Experts of a small language model.
Size: 14 layers, width 512, 150M parameters.
Experts: 608 tanh GELU neurons an expert, 1 pick a token.
Training: a variant of Adam for the experts, 629M tokens, 5172 steps.
Below are experts of layer 4 (counted from 0) of a mixture-of-experts language model. Rows are named router (the router's row for the expert), up (a neuron's input weights, with its number) and show model dimensions 128-255. Each number is 128 + 32 x the weight over its row's rms, rounded and kept within 0 to 255.
After each expert's rows: a language model's description of what the expert responds to. This comes from a sample of Wikipedia text that the model never trained on.

# expert 1
router [118 116 165 175 139  98  74 112 115 155  86 114 158  98 146 116 116 127 118 105 166 114 159 149 115 104 108  78 157  96 109 129 105 184 114 128 129  73 105 102 116 170 130 134 107 100 129 181 133 114 112  97 116 120 189  93 167 167 136 147 162  67 155  77 151 127 132 152 196 128 132 143 197 139 122 182  85 163 138 147 183 142 182 134  93 139 177 164 159  87 144  79 190  98 163 119 100 159 136 126  90  71 119 106 162 135  80 185 128 155 138 124 135 107 131  81  91 113 161  78 113 144 135 180  99  47 157 148]
up0 [117 172 165 151 147 155 109 134 100 111  83 137  91  32  92 146 105 109 160 130 148 114 121 151 176 128  94 120 167 100 165 144 202 214 151 139 164 100 114 116 142  99 153 134 132 132  79 129 139 143  96 147  96 129 146 119 136 100 182  82 124 203 108 126 152 104 140 124 148 174 141 136 134 142  80 113  94 117 124 176 126 138 172 139 162 155 132 136  96  99  93  97  94 102 120 117  91  94  86  71 146 126 151 134  98 141 136 143  68  69 136 139 115 106 168 133 134 148  29 188 130 115 127 139  68 124 124 120]
Description: Verbs and function words continuing a clause after "This", "which" or "It", especially causal ones such as leads, led, resulted, has.

# expert 14
router [ 61 122 107 131 150 101 109 107 119 103 109 129 113 141 137  55 143 126 103 120 118 204 158 123 121 137 139 117 190 117 134  65 126 117 119 153 158 123 139 176 131 131 144 117  95  90 101 111 123 135 124 114  78 164  98 106 149 153 149 156 159 128 156 157 132 135  97 177 102 112 143 193 149 161 151 173  77 100 129 128 178  62 121 106 126 109 125 143 135  69 183  68 167  89 136 172 146 136 149 121 105  78  87 121 130 160 120 132 182 128  93  96 110 116 117 129  80  73 187  98 146 116 155 144 132 136 126 133]
up0 [168 157 116  67 127 109 131  80 134 116  97 156 134 134 166  64 120 121 164  90  95 108 124 132  95 106  92  64 117 130 139  79 105 207 149  84 146 169 117  83 143 150 146 152 112 124 120 108 130  90 142 137 173 142 129  99  82  58 143 159 158 108 151 127 175 131 106 107  38 129 112 148 128 181 175 115 145 107 140  98 141 111 103 163 113 110 130 118 113 106 136  76 160 162 138 172 164 164 161  88 135 117 125   2 156 133 169 149  66 130 114 170 178 144 121 113 190  78 145 155 144  78 155 179 158 135 118 123]
Description: Tokens in first-person quotes and song titles, especially the t in "don't" and openers like I, My, You, We.

# expert 8
router [ 27 120 118 173 109 144 125 107 113 114 134 186 142 160 128 123 125 119 146 172 141 146 144 146 126  80 111 122 179  75  94 137 110 102 159  98 123 129  58 176 121 114 162 112 134 120 136 144 121 132 120 127 146 121 144 128 131 182 105 147 171 160 142 129 134 197  79 145 132 143 165 151  81 155 108 171 109 112 145 133 103  88  95 124 122 122 171 176 136 109 211  68 176 109 177 168 130 171 153 136 149  62 114  91 164 123 111 155 112 130 124 164 124 128  77 111 124  90 175  80 108 152 136 124 108 117 147 141]
up0 [166 143  94 134 116 119 103  63  94 142 111 141 100  62 181 111 125 123 179 114 165 164  78  68 175 156 181 130  91 131 101 188 150 128 178 154 165 108 141 114 178 116 138 103  74 133 125  90  38 106  86 123 136 101 101 140 107 169 169 118 142 121  66 148 182 114 111 159 105 126 113 131 147 100  92 113 117 161 123 146 144 116 122 144 125  82 131  94 141 120 113 141 146 190 142 127 134  70 145 140 133 154 108  97 182 130  76 174 169  91 104  49  71 141 115 135  91 133 140 187  91  99 198 106 109 152  87 117]
Description: Commas and periods ending clauses or titles, and time words after a quantity, such as "next several years", "less than a year", "a week".

# expert 7
router [ 82 120 197 124 161  99 118 129 139 162 131 126 133 199 152 125 154  93 130 113 181 137 156 111 108 118 128  88 150 125 173 113  97  89 180  96 146 114 129 112  68 137 123 109  59  93 112 125 187 106 127  62 123 143 126 134 132 132 103 145 185 143 123 134 150 167 105 119  94 131 141 132 169 163 106 193 104 151 101 113 149  99 185 104 145  99 137 178 142  71 188 152 121 100 159 177 104 152 170 174 178 103 121  68 123 160 127 101 115 175 116 140 113  71 143 111  67  80 169  85 118  72 116 164 161 153  82 179]
up0 [ 92  78  92 116 124 134 133  92 224 118 145 150  96 136 212 110 153 132 133 125  98  91 108  75 105 136 147 141 186 120 144 121 158 133 141  85 156 167 180  96 112  87  82 150 121 183  92 122 182  65 112  98 118 127 150 177 159 107  97  87 107 102 127 130 147  94 120 135 122 154 152  91 138 119 108 108  99 109 118  97 121  81 186 129 100  43 177 104  69 105  99 129  86 120 197 134 102  92  89 187  73 134 173 138  82 149 133 181 119 168 102 131 152 113 122 163 146 123 107 121 114 103  99 142  83 116 144  73]
Description: Line breaks in lists and tables plus mid-word pieces such as "ath" in aftermath and "0" in 1870s, often followed by "of".

# expert 3
router [137 156 113 165 109 131  63 103  89 156 120 129 142 154 121  70 163 111 139  88 151 117 184 140 134 139 109 130 150  94 132  70 101 136 156 161 149 146 157  94  96 118 172 122  88 206 153  68 120  88 154 136  70 118 145 156 146 105 142 140 176 114 149 163 145 131 158 129 118 149 162 176 120 122 152 173 122 123 117 162 124  84 163 170 107  68 112 142 145 116 146  97 164 148  77 204  99 133 130 108 108 144 136 140 163  69  77 152 190  77 184 126 102 118 136 101  23 139 138  82 131 142 144 147 137 149 163 135]
up0 [137 151  89 167 113 179 130 117 138  99 120 199 127 111  96 151 150 134  73 145 106 110 132 126 126 155 102 117 149 125 121 186 117 117 195 160 117 115 117 146 165 126  73  47  86 183 133  62  83 129 128 107 110  83 135 118 144 142 188 119 128 107 144 118 109 117 161 187 143  89 145 119  97 137 140 105 122 115 155  96  68  99 101 109 101 179 116 125 138 155 130  71 182  70  85  92 132  85 120 129 142 131 107 118 109  95 139 124 138 202 114 131  84 163 109 103 171 210 118 164 133 131 126  93 154 154  84 124]
Description: Tokens in footballer biographies and club-career tables: signing, played, club, League, and the pipes, dashes and slashes in apps/goals rows.

# expert 4
router [ 82  64 132 146 133 153  54 121 144 105 107 131 138 140 124 143 143 124 138 124 172  88 191 142 119 110 112 107 166  99 156  76 150 144 119 110 148  79 118 108 145 183 119 117 107 123 168 149 133 127 169 121  98 149 105 100 142 161 113 155 162  67 142  93 111 114 101 145 140 131 173 153 186 160 110 203  77  72 130 106 173 122 172 157 124 122 127 162 167 102 160 112 159 110 155 133 130 187 158 110  99  89  95 143 109 160 142 151 143 125 155 180 150 138 148 108  76 108 140 106 116 120 159 144 127 133 144 139]
up0 [109 112  72 148  88 189 103 104 141 134 162  73 115 119  19 136 143 165 142 169 144 144 126  84 169 146 188  90 118 142 128 138 170  95 206 135  93 149 109 191 156 146  82 125 129  78 117 194 154 116  94 151 154 184  74 163 216 112 150  92  95 127 131  94 123 130 116 148 147 121 129 154 105 134 126 120 162 127 123 123 100  64 151 135 150 119 152 114 111 171 112 157 137 141 157  91 106  92 120 157  62 145 151 144 118 156 107  98 103 203 177  97 123 129  87 138 140 159 165 111 141  86  81  99 109  99  86 129]
Description: Line breaks, semicolons and closing brackets in infobox-style lists, such as "Founded: 1980; 46 years ago", "(aged 68)", plus heading == marks.

# expert 11
router [ 81  63 116 106 110 120  66  89 150  55  94 103 174 109 119 137 119 164 179 151 171 185 157 126  45 152  93 132 151  71 140  83  83  92 155 115 150 108 123 130 144 134 156  93 109 173 152 137 142  79  91 117 119 148 116 160 141 111 135 156 166 154 152 121 132 141  84 147 110 118 168 165 120 157 118 162  84 145 128  97 139 126 156 101 172 123 161 187 175 129 176  85 151  83 147 201 137 170 127 140  96  70 107 156 209  96 103 177 171 184 137 149 137 129 168 105  91  98 102 109 143 144 148 158 148 132 146 137]
up0 [164 178 154 169  84 124  89  84  93 108 184 129 167 110 118 115 148 162 166 122 206 163 172 140 136 123  74 164 183  89 114 119  97 153 132 230  85 133 118 181 138 128 175 124 164 108 184  80 106 185 184 143 132 153 197 119 101 112  95 148 118 124 133 115 101 163 135 158 101 161 115 175  89 135 151 118 130 131 154 176 118 146 120 125 111 109 131 181 146 133 128 165 168 141 102 128  93 121  89 116 142 130 145 169 193 136 164 101 113 153 109  96  91 147 159  68  90 144 101 178 161 166 120  95 129 105 142  60]
Description: Pipe separators and numbers inside wiki tables, vote and stats rows, coordinate markers, and some plain "the" or "from".

# expert 2
router [ 96 128 137 132 137 121  79  94 177  98  89 148 124 163 138 164 105 140 136 105 216 106 215 142  53 111 128 113 171 112 169 115 126 104 111 130 121 122 154 158 178 116  86  85 121 140 139  87 126  90 132 135  69 136  97 149 126 137 140 174 179  90 133 114 154 146 138 167  84 177 158 185 124 164 136 169 116 135 116 143 161 130 167 118 129 101 133 163 156 103 158 117 155 106 149 175 151 198 148 113 170 130  88 141 141  97 108 151  99 135 129 106 101 151 144 108 100 111 140  94 130 111 168 145 140 114 124 136]
up0 [104 142 126 125 121 132 171  73 103  79 169 169 163 151 131  97 139 122  98 157 197 117 147 133  60 132 104 144  89 107 111 146 117 112 152 107 170 146 150  89 146 134 120 149 157 152 148 163 145 136 153 127 134 118 189 138 176 116 100  97 164  99 147  73 172 147 201 127 148 194 112  79  70 194 131 145 133  93 132 119 148  88  70 126 131 123 138  98 143 109 199  85 159 129 126 104 175  54 115 108 169 160 148 129 132  98  64 140 130 121 133 108 169  88 109  94 137 180 146 145 137  81 138 159 128  35 154 142]
Description: Pipe cells in election result tables with party and vote counts, plus the numeral one before a noun, as in "one daughter", "one-year".

# expert 15
router [ 95  62 120 147 129  98 108 105 132  88 124 118 157 115 128  87 129  95 128 112 222 101 225 144 129  88 114 138 191 121 146 173  86 177 145 117 107  66 116 152 184 146 105  87 131 142 140 147 121 123 109 136  69 142  73 163 159 151 118 195 202 102 140 153 161 148 128 150 109 152 140 142  78 132  97 201 140 129 126 107 168 118 145 155 128  69 137 170 165  48 150  79 164  90 153 141 119 142 144 151 117  78  89 110 126  71 104 183 141 147 121 107  95 123 135  80 107 162 181 102 131 135 166 124 138 114  93 165]
up0 [ 75 136 149 155 126  65 194 123 125 221  58 140 126 109 190 142 117 104 204 163 139 129 131 154  73  95 105 141 128 141 144 136 164 134 119  67 127 124  16 114 104 130 134 131 130 170 119 178 134 132  68  98 171 135 166 150 126 161 114 130 108 155 169 157 126 202 159 146 163  82  66 167 144 154  51 143 107 172 199 156  99 150 144 135 140 175 166 104 108  96 155 103 108  98 136 135  37 138 131 190 160 176 122 127 153 127 134 154 152 124 134 131 122 118 122 151 143 126 164  59  70 156 117 153  68 101  76 102]
Description: Periods and closing punctuation ending a sentence, like ". ", "). ", ".\"", plus paragraph breaks before headings.

# expert 9
router [120 112 123 127 153 146  95 141 137 129 186  89 106 160 123 106 124 145  75 105 174 132 127 150 104  94 152 102 155 124 147 158 125 144 127 183 140  86 120 117 102 139 143 108  94  98 122 161 114  86 137 117  12 192  95 197 178 165 116 192 180 132  91 120 168 129 117 158 127  81 144 114 153 111 137 196 117 122  95 152 136  93 123 154 139 137 100 135 111  95  67 195 170 136 152 142 143 131 143 103 193 144  98 136 154 150 137 125 106  75 132 103 123 115 110 115 124  95 105 159 106  82 177 193 112 136 103 175]
up0 [ 90 150 147  92 142 131 120 149 133 134 129  96  94  45 104 111 135 127 111 194  98 150 149 102 129 159 139 178 119 107  80  63  68 165 119 163 131 104 145 148 120  70 135  84 118 102 171 190 140  75 144 146 142 150 143 115  80 160  92  50 135 145 135 134 101 174 158 137 107 106  55 120 121 127  83 140 150 170 111  93 174 137 161 136 116 156 115 173 119  95 127 105 251 166 132  92 139 131 119 128 141 139  96 140 133 110 149 170 150 164 110  98 131  95 142 130 149 103 172 180  94 135 101  96 119 154 146 169]
Description: Final subword pieces completing names and words, such as Camber-well, Horm-one, Lubl-in, Rothsch-ild, and short function words like a, an, on.

# expert 10
router [158 119 181 138 154 146  77  86 138 116  95 144 154 109 136  79 107 117 134 131 174 121 169 149 137 143 114 104 182  95 150 120 121 136 131 110 122 117 123 131 147 147 160 161  99  72 112  93  92 107  89  96 114 175  77 143 169 111 152 129 203 104 170 108  81 161 123 120  91 115 170 166 143 200 129 177 140 118  91 139 125  98 184 105 161 117 117 135 116 102 138  97 144  61 128 175 127 178 151  93 140 110 103 148 166 162 144 141 142 163 147 171 118 112 163  67 114 101 193  76 118 164 154 132 106 125 102 141]
up0 [129 125 146 116  90 189 111 185 122 104 113 124  74 168 103 178 208 126 159 107 179 101 121 154 121 164 148 125 169 131 135 147  75 152  77 183 137 223 147 153 126 131 156 120  71 156  96 119 150 100 150 148 128 160 133 167 143 124  49 128 137 120 126 139 141 129 137 109 132 110 146 105  89 111 144 125 136 150 144 131 148 104 194 146 163 116 133 161 138 110 136 208 162 142 135  92 137 122 162 174 148 167 133 131 155 136 128  95 160 197 182 126 102 132 212 104 115 154 109 217 127  90  99 154 131  97 134 181]
Description: The "of" after number, variety or diagram; quantity words like several, more, numerous; and digits or pipes inside numeric tables.

# expert 12
router [121 148 107 132 122  60 104 128 162 122 137 175 179 145 116 113 116  97 162 122 163 142 192 174  73 137 131 123 160 125 133 130 178  96 144 146 130 122  72 110 133 117 140 109 102 143 134 126 157  99 136 150 114 106  74 185  95 141 108 187 140 115 197 152 166 109 171 127 150 151 142 171  90 152 151 150 113 133 147 127 156  68 184 123 148 123 134 135 139  80 193 110 122 123 112 133 117 177 113 148 184 101 155 149 177 137 111 148  95 151 130 143 116 131 127 108  89  67 200 113 141 113 135  97 101  83 131 140]
up0 [170 118 124 188 148 155 127 124 152 111  91 200 125 207 180 138 125 149 134 132 133  87 142 156 118 107 159 196 118 123 159 201 110 204 146  84 155  90 207 115 171  81 113 127 155 217 145 102 151  68  94  90 161 117 166 182 119 110 131 155 130  79 111 140 122 132 143  99 117 180 158 117 137 145 129 100  85 150 120  92 133 120 112 133 109 129 127 156 111 140  97 117 101 143 129 143  85 122 233 203  93 158 152 135 136 138  62 161 125 145 208  80 142 140 159 132  98 120 177 135 103  98 124  90 124  90 133 135]
Description: Nouns following his, her, its or their, especially family, role and work terms such as tenure, successor, brother, album, career.